Below are experts of layer 8 (counted from 0) of a mixture-of-experts language model. Rows are named router (the router's row for the expert), down (a neuron's output weights, with its number) and show model dimensions 0-127. Each number is 500 + 40 x the weight over its row's rms, rounded and kept within 0 to 999. Numbers have three digits each.
Before each expert's rows: a language model's description of what the expert responds to. This comes from a sample of Wikipedia text that the model never trained on.

# expert 13
The article a, prepositions to, in, of, by, with, possessive 's, and table-cell pipes, typically following a verb or participle.
router:556441518520508554464527540491436526521492503554616492514503529517430497495519474482478544493475565560520514516448465496489436476460499495546525460480522563494546508519420538483452516479424468474476543531504496524575427495462447505484402537469471489457389531571560565509495527487522483527592542562497527502507509505527529533555548506491502509532421479471518493442471570472486489544454
down0:537398486488549467570490482448496433461546491535426501515579483472442549519515486528576524509532514452523515501487532467450494452477518468501492552523456462514546555443475476423544432455581452480525437516505514488560539499457404570469524482461503503534512425517452530584520461466503513499536513484464475530466495456463474555533559519487484519428468503404509473478550533494490548507492
down1:500422530507524503473554466528535556489496474470580536498445525524457498505464547492484522498506486435475555622447520494519524500437467480519428499492501480446577557456504537472521490508543493528508483509523485488455537520510514470515569479615499508524529474479458503445505426509541487525491550545537502464462509497579421545441447468439497484503503442430449583488453575440461542511537
down2:493398540466435509488536505560445467526544441493455491504490542500504485465494518512483508468516450521515513504526416503523488473546485451463561474513517550447511540377457553500473559419506511522520568454543471451523534472509538501526548464513552533489466545517442541511513549478563491539485523509499439473416477535382550477459528473527477479443501501506517536529431468452470602489497
down3:468560481475471504499489477464439454572474518456459567470541411583520458497487564526517507501507449575487415491454529535540493481522462491449508446492573474491469506528468492542492474509462517568455504522472482420583471521441556535443478436473450517483445496555485508488511513487567459483458517496440511551520496536419525428470461488505511540499514453547539554539483439566557517537454
down4:502317514556509548504485478437432531566535485386443564519527442514511419459538501450508538522503569500517562515501503503581521462523509469529461477509479459515462470498443472442475488454482454560513550525455499467459450506474527473496468426500523495494542471467511543478490505503482444541481518522498488523481561539510539536532518486510452484442454460497530524533522461542447561463498
down5:516648545435518529484456516441600486530468550540467467460399473450540528494479472536561445528507494448434540483487475522538541539497586541470518506531465490492477522441453575503513480471528492437450494501467481520479510555524432519481573519476522470478531537502540468502431422547526504515497445510557496524454466488521514506457523487490571467484543474482521563500466460463466473552508
down6:519473585545416536453466495443517470448493521500585522583592478464533448473469499485510505593480509547562461481438606482499569464486468464486524505493537520426555518500474480476503515527553567482465470565557487539480482506506473525549503461552496494550548518429466523553568520449471537534517526474496526526523461507492469438485487547548531458508440493538434557462479492518536511529472
down7:456574492471545511563521487547587508556538431524500477468435534507483500453460530542441464543549446473488516545453470428544492535486499500525439500519445501520480512454432486502482531521525535465533525542556503497459528496479515545482515453477498483525442482527531454559516446499511485469401481591487461519507493505483509496582431382528463572526475461532449581517464494448480524476568
down8:596480504515556473434499461427529532578473503519515523518521470501470535462474464467480503448509507492527481498542508464515474495446561447474508603475438449411594478492421513505615531513518480490537497407533499507492469507543416533505562560462536466507514481607514493509544463431534440451502480436514457528515533514501499480446541512493483515491465540492517501465485526441508461498489
down9:475215561502493509449524486500485524506500456500436525531503491477434522498518509515501475471489489477520573474529505519501515500526586519483538505471502515566517487382437521507521499519490510493513434446547490560469519510469519490496480465484495488536489487535471512501453499528446536486496506503485463482534456477463539483489478439474483525548515434536529510507533502513513517483501
down10:521752489554498472558558579489484549543484536529490498490533506477518530475503450503476542499445484482465436554524444517506478521491502509492543462543557516473511457502504477466482466438513465499449550538548523523528545492492464532461476571476497486536525537484503522530585504505489527488533570505435515518444517492572441512469516474467466493540532511458473487511492495469488464497480
down11:471252528487481498510494521489490429438559501443594466487546504479490534448472440484494434530557504510526518502591521566536506513529528528526534512535453524545448466446534541535526526535545512510545485498477541492482533512527488487513470479465526526470513506562469502450484450490502512448484496544538509523459475524569534473487532491515543503458481469451488484499478496552505477486487
down12:578551516498506508526504527505485515482482495522465538410534542516445483557524528472521459480512597512433457461518538506488503479458442558440522523496488466460485468623500479431495493582420543480482525520476457533465476507533526560533502518557439572527559451529485643479497531494501494468554534551466445481501485506510504504515496540452504456513503481564488435431475456463490468467471
down13:495526533496528428442518549478482448536529467464472516460429526451487579515505524452502457565463453465477518477551484537589489524510520492458608498566476423526538517573556501428504448481490374440489500487479524492496454482469478447553525573475498441510497528422471505480505529448497479577526529507483457517485466538503509478418488511517463517490481461476450451434528505528555490474542
down14:477385482516490477493451464475490551543491525497593515542477473594525512486530499492458446464471472479515515539439512467515490524432533490501514461535551433524493476312471515514486491446429484554530539515510556540485566464486483475518499466479505487504476442553500538497521523464529513450574528496467487469556518511581512473500508442467495460486505488421487433534489520463514557466537
down15:420843466500481529490451527507521517470508457498521526478469515507532472495516520554503507484487478487472518436527482513530510532512471517483482555533476502510510473550519540534498480492465483549489522507529528526483475475542491542475507485475495492477510484482510490472521485501514526504501515505481493474533479493560524557509532520525535486479497519505527502476513422483501508508509
down16:528385568484505493476526508500570505488453508522603506510534524539490487488469434540483536511440445533527500518457528556468488429452515492514496577536532500472554464450520510522458493533520464492529473522491478464497458488528526482402441458537494421535469532514555495513515519546467496447519494565433521446563482513587439505476540437538497505445558438422462514475534431541539490489539
down17:544418541475524550527442443526554514428479494494635498444472464549549508431455405505449500488517467506569481544491532541485526465539513490516505475500512491447552444400487577527493501539584494520516473495496460523470517535540498494417528570473521557484557475537473511555525514543455495424496483525503512481575507486487477477531506529526485491516544468552448509479483461574477468497554
down18:452653478509519531476562527488509522506484492498340516572439496538494504514518433484478477455478514515499473432499467503445537478509514519507542516448430542487489577573426518501466472542470512514476499548455516482485493511557485511479517481478488554485463544541529448487487493520490455458539565543442478483496447513498503513511541490451504484547445464499415452572529472448491442558497
down19:517369551503415518513539490506492503499451593485417512523435558425477478503446569499570507504468533508485483485580480549494481543498485501517528587583480520478580509565521553458518469517505436527444534519551516521465549466503529493469469502527516564517458533467461464517476542462509388508489491556484472502489472476484435510478511515541486482557508463488492513500507504514394475479499
down20:464374539497535463548459466509473455545472470513689508519537495418492456599437527439454549504464487508514542527439524457495488480565465473439528538466487543523516516537474508445508554491465464497538524556485498415499496462543560489505454518511533496472472440562499462440515478484495468471480492511515552518493525497549483539483519483536545498538530492554517514495454511494479479506551
down21:513200532524456560499462518452544487457504464533415508458517473491518500471458490478493519513493523526542480490527534470490491501523493423538491509519497488469532500516497511523552549495436497455472459530493499511482499413538482459522532522492527454530530513518506510493536464513470562475453493526523486512522447527467497482477504504496501496459500499522473548491492538456538497473453
down22:525722487520576459502557552567506482454546482481510521513469542506456475554515497500482600532518506469458427457499455487532480482509434505501501564496476450498474489584461469483507565524465550537525539477490553538433517468531508513516526530498454505484527482464508460462435482555468510445491496463563486518540495521546514471511444508509509499513574482457446524518503483498484489502456
down23:422591471482498615485453508510605529449479490463465388543546531494531560465450493475484477537497554546522540493529468515522560551489503437505506522512445547505550462520460507505485519552520516493466516456511469511546478449581529523520552488453499507495525524427527497455456546544463537510509455554496520487498519557521488546536551486487420473543471487508472433555583512521535496524424
down24:501797496563541459512531482514505525461540496482456534503504468475442474495504505448476522450523429461450490532468507521511519487462513456472506476506490473496488474507488487511481501521610491536524509504482495516520465513502495496505506488491519508418467460503544436503479556487468545520456536516490495509497496493486500439476506530503420514525511555516496501441499488543496474539495
down25:518565516467528496443493526497520472480411495472391573488483478570527521478521546509468527480512523526526551523534451539499505475478470478531482426497494530541535580475496455543539484480468394507581454532404464439514416493495510487417489501533499523508497478445556460463480527503494540491529526500486458482560552435492506515561506475593531535497500486506525442548560445540543427524494
down26:502906519517539508512497517492491463504496517480515461510493515491491491506511494493501495494517494503481504535508462495509505502515479508501489480484486488484503494517535471488486487502515503517469477532528483494533512520495479504496496508497536489494512509496545513500475514508489497462546488479497486503481502517460495464476480478529520493486519511501519502493488508487510483512502
down27:495583493551495541473515566573495541514432445492442470559548470487522540512482472460512475484503529496538532505551520529461460556463464479502444466450527504511539623476530509581555513574470511457481439461502478501478544477533569561497506529474523452536562514499543483494468484487547540480476542487479552562548531456477483572492514493538575527521483549537451513458504532385429469494541
down28:503691449530527468480453579465540487472485517472614391514559540465455502502497512513480533452473436483480526456499523558520552478426506565489467513551436489525515560482526495531467478502492494625489465497517529502453476473466511504516488545475534470537492463557508488488559561481481508444564523485504484492511467514493475462513504537504504547509507442548535520539525508513484527514532
down29:508619533461453520510464503497485522536469484536532517513541512463524507590504488487477546403475537522555507444514520481473481516478481521509496455595473564523500510464543440486524505471505559486541508454534551520428510472448411451507514554431434538560515553532427505511516537539418496485443559469551474535532503566554539457489445510525494483452528515494518433496535536560566538526489
down30:442328497470566495455514507503532532505471541553567437517404538537452493417521522491514512553492501490474554494464470548518454472521487452515434471541502460517519552366468447490468477465471426558473559515480470490526526509511451480483532495461507502455463492481501464521460492529480505481447491489465464459498485495517493523563508419549486546514514513455424478552508511477554470514501
down31:474407429506482450475523502595541503549415516553612502450476444509522471449503560443503543534526464499439533501533547493485474459470518527472480475441501537515489528570444417546552466534406491511506500526503503522496531486480486521566556462479447478512515484483498491507483492465476502568502479531508512530472447503501465443534471557499476534514441490538365472477453523538509466536435
down32:500452470551420393524554503563475494529484477496502520533459532556577511501522533471442425474476547502432519492508570521450491529463485533484454505493490445506544541501495480527471474575456475565464507456528486518458455537488592546470504532516504518449478472459473478565523468523454516506499450482454455491507503510566493527459546575505562542547615517446453478587544489471495449510547
down33:481195458514493451503489498498517539499492479464593524484484482540456506501474494546483489510490528508482520526491567489508473446471517475503490451434503491499526513531521536446484513468407455543526540528494503514501474502513515460533450513486515468493468478524521484500509499483488489467573438469481525478488479479467485528556525470512469493489489513510519445510470521506459453518487
down34:532524569483500515489516462502465546502515503510489529569476440511518530529393486499478513526533535515554581511480475525493572488548552542464505514468456560498504448598526518536458407487439547461584517529501513465478533495561534500530531479442476525466491514483507503448553521398495453479486464436587540462473466558557513480528505504476468429563536447489488507527487458570569557510491

# expert 15
Forms of be and have, such as is, was, were, been, has, after a subject like it or which, plus commas and table pipes.
router:521478518500538486505524508477464447479527480578540554557486517537478545531515473448500507474495523446549492504394520598503482459476518484481459467459573427554529411509541433522496499479532442493452601448563486523479446493498520499523505550416492532525446435499497520514551530534472457543489500551476513489505476483482562506555467488494453518520505499406497405564497554482499455559562
down0:478448486505501478446516483465508447404554504534567478477568521529490458525462495476488476551445470487487482517600525542442493560515437521549502547499448500525448557449450540447511456437537530439521501519490510463476463551500486474525499531462489589434504443509540506501537490451499480450560462511465512463474584469483431410513520496470437542493554476516467519520471466542518432589456
down1:494496515490575534535515535520445574581522468512564575487468474521511544488439508472428494535531456505471486494445530453475521527508535540428484483434508447563504519490548511511533578508427473523474550494454545495534466513507540485476519395486585496489470493511505541494458529447493513475543506480498505473460493509523640544483528554504546466482518575474563509437469427526444461545469
down2:520510494459512439493498503530512537484566461539343484478428520539476465439526510522543491499513496513481580602524520542518462496480512482476552493481490465464609552526474474508562474498522532488496433421474510414484566545534550517578547475500521519567497499545521464546442527516521520488572498513476480546493477502507492484498400523459515449500487530536510507480455457459565517499552
down3:458467437533495488541474523521483517483555492454548479490502509579552455426475470517507493549490491483447483459508481511462504501538584501560538425481537465437467520515548497520494488492507477428551498536465536522506558506495430601591452500521467483445471560486502507509463557489523469518523402449497500518404452535542539464486553543405492434484569499525495490464465426496562494506460
down4:535459500563493471530479459486527571520475515464564524472448511436543444440530576521548455493504453505469443552540472570423508543513488579500536478552531489485525534541587437473513485418540465491465566416555494527599508486529509562490423536491503556477492426534531480506480521496484528543469520500460525400463539446480555529471531501506482475503473504453489530500525492500519434503519
down5:514084481488482497500503500497496525487497480509507459510495491488484493498493505475484496498491487497521491507497501494523502495494506490506496507501490529504520524415502516504514503481475492505515468500470501495500494485469508498488506488500489497503497504511503522515485499486506483508500534500493486485518497496509486523488478463521493501505493494504487509487493482513525495487472
down6:546532533515539513491426478460504491521530544560565600526482410501469450563435503474551496477510481441542562527452542527514509503527538525474507500460524520497544451462546490468505554532499509593513474523578497436462395425545503462467461543504466492525502452516519507444477506519487478540544525487540540465544467498444514459420523488484452464547564526507459452562525450425456465529501
down7:453455512459459492441541428444457482493514479578469568435511509458514443405439526516509497529567559509592531539446471505559521422535497466464482489530496457524541467487512518498491540486473498527476563456539465590413452507478474500504482511527547510539530527538516474537402492520491495589485518552568528442556451554471470506513477487516502546473520508503459489496547511499517527533411
down8:485285582454572489515458457543496449496514488467421545475496468517454489558461471476490524588564496536485504521483529510537518496465497487474543552490516513441450514523552559486507500525400529476538537503477431490504532510502516533508450560513524514476465445495484464494525494479533431468549531493549489522460522462425528532504518488502547495519444489520518432506486555490481529518509
down9:466362564522422543491498490474478453455438501548582548563505549561529447540552541444536477567520490507480549494443520495521456505483426546446523464487564448478497474464503509511573564501556551483530475497476463541497451533468505511525403519510526527484482506481469499491546476534554507496484542442504462452479515468415524568456533474455564487464474498495485486528488505465494467558456
down10:452416569482508484487486522526523559476483537467420503492547481520524450509500447565483530510567531580437500544484478482521478487472527579465474571523521432485547535412492501479525486491419451494491521495473501484480481514536533471511529476487450432457457473518515498448459464498460547504503461496491536464513411516463573490570477504548542407459494478580505501576518475566507594528452
down11:544454494433498541480507443396458597525501495483603486508429494499435493501442535506447487449530418510526539510575494533455516522490478535511527488475488526464474545618568551521498493518452468488531484531469537476547499510487494500475520494538493527437493525526436499541477474481556437511537483494494514467574504476555438471426514607546542509592502526473532506531487507496476466483534
down12:567519442425505506478492512499527517442527590420419408521499574526497528472455445632505476560539517575526549493453562462505474528521490478485511448462515465486495523481510537445576498532520515435442508539462470507522499520518481557541471452487489482485523523488474485556556480501508500489507483542508460508481526453495443542539468489553487528459431549469475461536495563452465590511445
down13:551592521536526532517480600525518558534508488472604464482510430538541567499470507490426428493516518530487469451463493460543552502524452449431468487554464548492504523593527513473478465484475493507518440536465478529513555473490496382480453585538493432457446520515479500511501499494470488507449469491537465522445500546535446476497470484464482499574499527466559502499408507559475511531496
down14:477498542519464513475442512475518537511595497502516484507529516619444513504463506507484511502479528514564548474526538487471506465539422446501416468431543466488445433417475582486536525477487546511531546620500528475527480480466510432486546405508505488469576508461508521483487555493519528384512564481524485520501503479475431542519572481521534490470528474488534497562487547480477511523473
down15:500564510439523486541493491574438521452449506471430465523530525476471432469470497489490542496491533455499490493469488439489556453554508501508565532526508484477426523677492561511464455543564491520478514494548430476501459534545492567534499531544486568560453539477528500511522530504508477487442476460530483560515504509516578494538443536495571561453482482546489429457487507449539510508478
down16:439278449542486468490460551495476534512494530503698449476496472548490497495521500510465518493491506484511526484495563459490503502462476537476493494487476489464514508506486490450512552449418495508541492488489524525523525517536496492511443511474504512454489489526495521521486485448532495475579470448507516538457497478523504480517499499538517483486465568502532496477404573467478494538470
down17:489719529541552545504486553449474522506521515497337477524532541500524514482496453453477543493543511481558532458510485486490569534523507459534474565515480446465508509552496479476503469557571488491487516498468477488511485466515502516544526480439534527509503526492537446551498527470524493482503535471435473537463508498528506508532529500531459538528501537476483532543475499547429424554485
down18:504481503494580477589468544485443429471480486496635453528499459460537498515538514412555543486499519537547518488484507478511470454516454491511474509439502519545472551376512503519500487530472526520500463431538472511462575494434443501487481523474560517427479466504459512584501545439482496496534464413537595489452509506565486510527456500457509539522478545475520482501507507532430494491462
down19:422518496531508401491525450497488480565487541522594475521475531456507489527586438497475509556493553502523473568479492512489440537516508519499476445516540513542517488453484473518523490520514517421514565529473499565527436485410465499539494449415492439529434460439521430504454449478485472525481524526511550482448556548489520435504460500464468460478502418531456494438407490545509545504530
down20:544529536503527482470534543506492538500544496485554489459501480604453547503499478523429508436458516515500449524516484503473509495491515537510539473472485460529524476524521550501548532451588535530423484481421503502545490505516565463446486512498487488470550574482538587504525556533495480499451456486520489515459464524566607501553532500444524469570538572579483449488494392559530448468422
down21:471361494529502490488474490562494551539502467496607551549512452562544415512452518485574541508472530568475486419502476457531502487514480600498537497491505515439491561500516498543460525425419460518583487487520516561472502500507456462501435570509534492496485472489497495471519486516509459495530434396505444467437496562510489542449486515504501491492543513468536441470470517526500472503473
down22:464403516491497537472444538472555509412483524437295469511519560502508494480468497512555492574527586460548496533550503509560542557506500490567509511487526491482514491448478511458526483518523486510535535586514453461482472481508519455511506537586468503544515555502503500509445474515514482490513500511554517555453518505495457487522521523511556464480439471518486564500428524477495476565496
down23:453484447481521476522442478468484559533503459528531440472519550457564468511445505500603494437491513424489538487468530489446504492549544465493523470447494496505499501431512482481430473452498521498551472474485503486525576512393477474503464478509497463495523532542462553559516553484554545558553533520467522498454518486417534580551496490529463478448475475524501472573478535395435579497438
down24:557423517494539534460454452537492476457582448509511452459525476501495516506507546512577478485423468539491467439519481474511538482534548562485579480474534518471560488423522551532490593454495539532559500523486452567523480524562480444487550520505496565491566480570458564433478560467466495470495513499469482459520500495452522508490539538483549600502482462542451418504460514493545517450457
down25:418516451549500534469472481546490579473517494472457508523498450389511442502529541514525475485461424538488484439538485473559485512538487505540443469433519478583511458508482456446506471464446431559524461515473433530512602485469449463519548524490532450448503522415429539538502465545492503519468502486541503470583517520481495514516500530551446481521599498480546508525531573459461496491517
down26:454156520473463545529514503487516519524488444495504521490544497497479498519489476502517486490493514500502523490504506501477509469508458487488532452546448502478477490484499515471534512469466491510517540501503503490507481469533514470490536487482455473521536513514477505489511436462538526504516518530488436527519488447525524486501515481528540488490485476483509461468469517493514500400502
down27:498588486419468539557497507469575483466529540539502559542473521498499451416498500544433468477511541479504470472471473562498532472517430484453507520479464467438503509526482443535492491480421463535503502488492462501546402555556454479433549493507469444444503509491455581524575557512482424543521422514453463453515509496464534472514544456461555516533503531581485514507565444483494538528473
down28:457675556532518544495484493475514422439466536503398491482512597505498466503514472443505459487442445555447488497507520529452509439522559538471460515548510527508472517544499465474454482593558485465492448484514522501526476477514514500522536525492450618522500510465468482474387501530541526516490501488536463505471499486479536490471444565549487485495472496486500485446540494526514471509563
down29:501481511449505529499461543500522537396516464545381474517540519625437493547489590422468526455498441490464508524493489515485446415453492508434458556484475508508495477521521484492520490501475482570542487476496472457506473559582583499516454458510448519502455474525484573552526577452523459480474492476477445491539456470536449473520544456486475484522428512481484492476497514531486465562532
down30:502767536555519496556561492511503497569506516545403493480510434455515552538513481499535503495543477478538516452500514473551478526528473462459495481490525495561510511446470484483542500489564539454436508493483531476461515496507475551512519482462547498503532568524510452449493492520479544537504492461487498494501514483481530482536516476465551472523524445527546566474538503499468512510513
down31:459467464508481475436506481534494551538494469566602453554496543428507562469481493509490562558468528511471480492511495533425447579486505423536544496443493555499419492464463517464527460400533518397537467472484570468504453557451493547496503461505466491468480476509549429482513509487498505482553512550460478530475518521465479505537519500475471510469464419562490399476530466543468464501544
down32:494476502523465424499490528530497507452436548523491555461489442538556471409528520525460520477488459483420438446519506508512550520493533566534493447515548436436532568569522438519506473520468501467471475492522471527410445538514518533494526570500426521579477498529466459497484526509532491517467484541486462466502403501484497485523477510515554565473547541470487505444490486616591526505433
down33:527599549491513529578486501496538527502556453544413467489502421464471545483524475490519449565501457501551457466449460497484449493488510450455549431499510461521578549423512547478500534467509476504444433517485442519501476523490490502459546454541543475525431475448494536460443583529416452519507530555487477436546476546485504497508490472479477515545564521524480457444498421558558473508517
down34:515844510575519473459470521482506487494488533508523467501522536509498482502464482539496510507484523440506514478486498486527549520466441508517532497520516472502519476532524498502499481519541521518496491501476511522482483488501485505501524431473469469481501545514483514495497494503502570493533504496498515483473448519509462500482462493464516447497538586480520517541463500485499504487494

# expert 11
Word pieces ending with a comma, like "ale," or "ure,", infobox labels Born:, Died:, Country:, years in lists, and blank lines before headings.
router:493507534451547509473464488436454474481484502507460421507451498496452485537531475475512504461527478434493457470481441475466477499486512557491577537495515496551434557547504482540448529462535418516470483506550496556475423539501494464466485531504451518436460518498462534518508547537510414555455598574469470449484485479446538524504478464513550544555560521364437472499478516526564536534466
down0:521590462450480474496452512468537540477457524522536443566455562533490511453507535542476498389417392443471542516582516489502464512502480506552542474541464467440509491529537491555436492443509483507540461504491606480561591586457496538451489500511522501550547491519466450473453551502488475570466486484527468494512480506524507519506501486510491508524522431459516499513491495496469413549547
down1:460670523550494498516480497545516549531494522502557496523521529539520471468438481454429492469530536515481483521463519549477521552491506571433477516562494478551508503527471523470425414470567430523535472491504504428524496596472462484504462473441412469512462492462541508549495517473428535518453530454533470525504520523490601468528531507539500506524534476494550472521501529560505510554539
down2:464415449497448547485459498473486417555431441510562516476533510530507466510476502464465481485479471497532523521539510514517541477516562509530530469512519508445449478314446511483507524533456476516505484507488471519458513560497537465493505484455473490461568532527490513493510487460475544438478549492484481542468570532495512622484526444540454549488429500504484467551469580458477539429504
down3:511417468422507487521469441483495470544511521519518526450473515523514400500495394438500529482503517499532451515548472505466471533459473543531479510559574477593473498555548474488534526466487501495483486527560549537481483532532504520491545480476435517493553549491562418485529523438409492554494568532457426569501511472498538509505472503538567466414530484503489488524522483529599509457557
down4:575542475502542475545573457425535522449534507478412482457469499452503546497442427539482506461493514478473514533461536526480553548442580516508577533495468541502514447367491394510560494475475481546502433489494535480480570453475446523477478508493546452502509522503528494508486499440478484469500526499411510521504454450519435464498472503413493535565499521488475508470507456554542524536495
down5:485155506492502470522474476475495466515486486479555466514533469498511514513535509481497481505497451503500509517495503470519499483500485453525482532508474528488468542364500533531550513496486499561523458487492501484541520469468497452478492489484507457489525501523487522491540498460487491472539547521489495510529501484500498525505459491491506479500487463496490510473494472523513500501505
down6:565307527473461507503532452490546455494460484480590534517435483482503540453473494555477502568414485494493490508484578515486518489535560451448547486489515483514505465494505504521502498503544500484458422539445549472557427464504491531490512547438494511512485551466489461501482508535513520456506492495502469520508464466462552514448488468507449591569497512487433412536449532512518497539515
down7:485695485492562498480465459566529513517469460437552512443485489487444552452558572516521577568474515508499465494506521522495498512459571530494575535497442513468490519628484522502521499486530436504445516459524566462483468477508491492504526559523532541469467475486513471436493542465490476511503485479538482477465498508498455468473490510527529489508570504510442448424443523501446508481492
down8:428650500558523506485526511509536503508520480500536528548484562505490489464591523553502432506518509456512407523498478501578463487506517459437431493549513519526534489485555484564465509550518457470539473422501523570483485534525523456575517557532505493488564499499450517499465561524544549465582486526525496440493455494542459420505499488435433477479521504491539548520580488520524493508470
down9:555418472529496513558511530432503511521473486480442461539390556543474529467402532504599441381480530509513481521513518509466501454564570504556532498505498509468508466544515556503484528574543496461546534543520488491563503567475472541514431509529474491577518470472499486453471497517475544520488472492539476486527542543488518499505471511464464422469493466524461597534503475552523471533565
down10:493714477516547491569520464464448496488560466470479535519535462492541468468484461498568499507540459505498414509506526491498541508485468518509568521545554504443506419596487481487540517535517511499488462487507520511513481505515549525461530479543510502513469509523496527576494475462513492543532497486481526529501492515543508442439433476497519453561491506530580554525445518512506564413557
down11:555475519442463465554495476519539500449428512506477513467555540592438529521548464493498527528515497490563457516471532548454480512497585482515468508490481427493516480544482539484429499535507520519438509510520449529445413573467531485481559573428433547538449470521526518475573569485404527489480497545531473472563439515475516472556547505503526531429462488536497491498534472580524450530519
down12:452641504523492455557491500551504500567553483449589529526530510521490449474497528569561508528524476519519467455459463542509483437570531559439486484512493436519467514436568506517542483493568480509529531465497506493528447506404465541535494619478441486452462503435550457563522507489467448516479511512492502505412506488511466476530416554509516496529551518501501450512503512523525502501512
down13:540636488518482520503483564506493444540527485531421472430475490482468445570513476531545519443498590532501508437518542482447544449491483503544515508474527506477461554473462549483557498470534524507593507503524522501487527515497473529459525483483512524476570544545531499505602532508535548537540528498439407563447521456486532536505575531462488497472528456521501432524538456484448541426502
down14:466615484416473523482520539513477504479570411477473468472506548572476417461466517521516474498511438543525505506506513517448442475490489494555446487475430471542414456598570522531497478502554408518501501515514480498554489528534519521430400486514495506438465509514474537476566494532554524493448518506497540498484475490513474418540525480532530499441531480433511486485488563536511532545549
down15:502489436506417574531500499492387569521537516477481557477519468503559418466543520561557478533510490475482510530580501527460450561472545575506546485513425497546546441554492464527530498422499494459453498506478417460462483471480509514563488531516434487477479537525487534517479500515524542504526433487537514500461506505477553511506508504469488470439530531527449555530462454566478608569471
down16:520302450532541505547494563540439514517527471453658506517461445447523454526523478549505508471493491514514536524444479536516493499485476517512483514428481470533569527416465491459467479428528479519509501508457436527496594456500461544480478503517511490429485505543491521529508442500495505532524482506517551485455494474527486508445497483486498454481488497438546502501467541446494484499453
down17:496499445494523528484462507517489504442512567471446501455483541529531424513512590451540454438539517526537487539453522507499478543506545551521476514469575511524485473472563464497488532553510518474521487537496458536521533604432489488606489443503465531459550489502434629479495569446589557491433544498485484452485555515515534491458558455543483525451494530523491500528454528489506550543470
down18:536520471484471500486480472491492512437563500478572477438487486576422591449517529525481471466552485459446513515478443526518522443482457468539496553560526463498477424444522547537565479457524487534468475525529515485487488432629513454475596489525462532508535496563533543520489545453519460449555514431510430499564506491514514509508544518511477538572488472484515466518514497456516447597496
down19:512621505523486490450513496524488440496511547452568460493500470614542452469487521511576498466498504529404433486464441496513481491502471512503417499369534548494539502488465501512524515496512486551540519451534491447455506501468500572464529524515550469470507452537538494504508472448494567529473535511417486552520479507432536533549431448550488427510490545520479495509463547490566489468472
down20:500571476509536475533453542479545486475500475507482489546499484495530494525515502566528487501426562482510540535478518519502542506553454518480543564503544449507606447523492549481472470547475517453471461537507485413517530453462454520445467579547535444519508459524506462460536460571519503447474495486532539451542514399638441479554464524494506448493508543431543524483487539489436483468565
down21:490583533428520523527519451466515478455527452544303500492509527554431483536530599460532487508540460494512498465528456532482450497523489508457478555479458483473471544566491472484529485531554474568536514489471467499554484448529523563473467436520461504415514493521506545514525490427531538409521481470526520492542479531448512483508539455511513521478464525509459503465471455486507445547509
down22:467551504472486537526511563514454487462557574494482525552514503507484500530513492479574483512515487481588534488513493472479414498544436537517586495377521523508498515459539487429459510456498490497491446504507436565492583539555507406448526481475466436526497512435466542467515519544521476552550488514546521460550498526363454545473462484446506464489556530454491522494468506485548498497493
down23:478456462402542520493525507557491495570473527490537553566519555532423575406500463503520515494505525567473520536470500515566501526504407531529484470533450506504509475469542553463506561501506490519520541507436530530552552484461520440509471413402429517500517575473524485487502493478459514451509466504423461541504542400536548454435497503542483536561489528492506544520501469486469482466464
down24:516194534470485518509515508511523546459551462482485532523518460471523459491487500537452471466495516491517477483486487526479504530525510452542555471472525523517463486495504470507484489536505477473558491403493498491502518496512530466501525545495466502505476515498494508530526428513558473504464488529509494550455451461478471509512532552495433524483522486506421536495537494496518539502462
down25:457384503493510554489526510562578441451510507587434487513494479462475531456499500481483581549475475447494509455528470525476543496488454528551488542550489420514566532338504461425457501510555464509473513546481461487476481492488482504491459512482453472527529511451486461473480475506500535504472550588486489533491486456524466525493491468551398528481453473504455520428512547460511482491540
down26:501266508534478489459539484479546544466465483467562457508526534525536478480521497495480565541495485519553490555543504500451487492510487485518477531502533478403469510469482525528516473454460484486537512524516465466528456433465467440496495548557502545583476453482567486481524474542508469436480483522569490506464438532532453497452517498498493545505482508449531469412462491525529541506506
down27:451461537526558467442549474549594514512496526535472544480409492523400464492464487567431503518468466469485527546427521474443494502524536491488468424399501452454508542465443429563456503500546506509458507492494512509510495448516550523566488579520511472461500536513560470479468501531519515509472431516498473535472543462499495496592496463455423572532544540469482462454513539457520518458512
down28:461629482507512463534527536545537482365509535442544471487520552536464513502506528429487506468618495496514500574488510463531491501517486494502513476502477464477541577449518485457461488492487471565505541477475482509423529498570502502572507467471490538560612551514502466534507458530462510507532510433436572516519486499465439553527452523503458516534514502488441486543475516545456445521504
down29:459418540478554466524458497542461534520481461518502454491474475519402482466452558465471496487474498482446472520498573481435495456454508513475537476523490478516529544521502365494511510601526466531498474486535426470510489562431422582510462465550449541528494416440502476507466456503556518501470579510488525489516509453442489599439478489592512486521490496500502497494509538469514511475525
down30:536712505460500517516498550476553439498513495450379468446481525478474486490528458529533487485517536527475477524478477550474567512412548545506559473579485536486459586488491500524441425526531549479492528499516490523476544510511481528507507513526511474500531504471492555487481499510506573490430531500528448473487530526576461512502517519488471481531529513498466496460524473488549555419497
down31:519452479532518589481500537565557518451454447499459508456490558561448528544507481487535495557511525519481559464457442491480468617537489570559506550488511411439522458435502475576558460508465495480451524491427497484515432498589514535501500503555498547501543478509541496495458523560514500479516489520512502455472539513518524545502474473440523541458486474535429458452523546485507447569425
down32:521461513520516545570497479498479464418498424462579520531454484490478496448544573459493517556445552510543475508534483457520487565484467500425429530518504556585478560467450443497481515526517456530583497475526477454474436447453588491457486459561518483525501540474488518468449535503538477492470515550499470556531515488439499497501474553483520496568511479480480473521522447565501371514549
down33:470421513480499435514488544517544480457515550455517513486514491522488436405412450548543505536454536475498571481528497410534543473483468507486452416555509479485504488551507448513496559513486475538502534539432534485451477466471493503524501527497463503556507564521518524531460530513559431578507508530480505527458485520489419567442557555457498575497494465523504586446504550557509422502451
down34:552512620586521540527473544531529532513500573514406429516486519474471523520492495520525516480478479517512542543517496511520494442409460427539514524508534510468555488465424507463518530486537510466512528500551450485460567442525480483508448559533495562540555515540451395530463459516551428489469508488510497502498577476517489538449505522523501456557504487487531590415525460548466482521528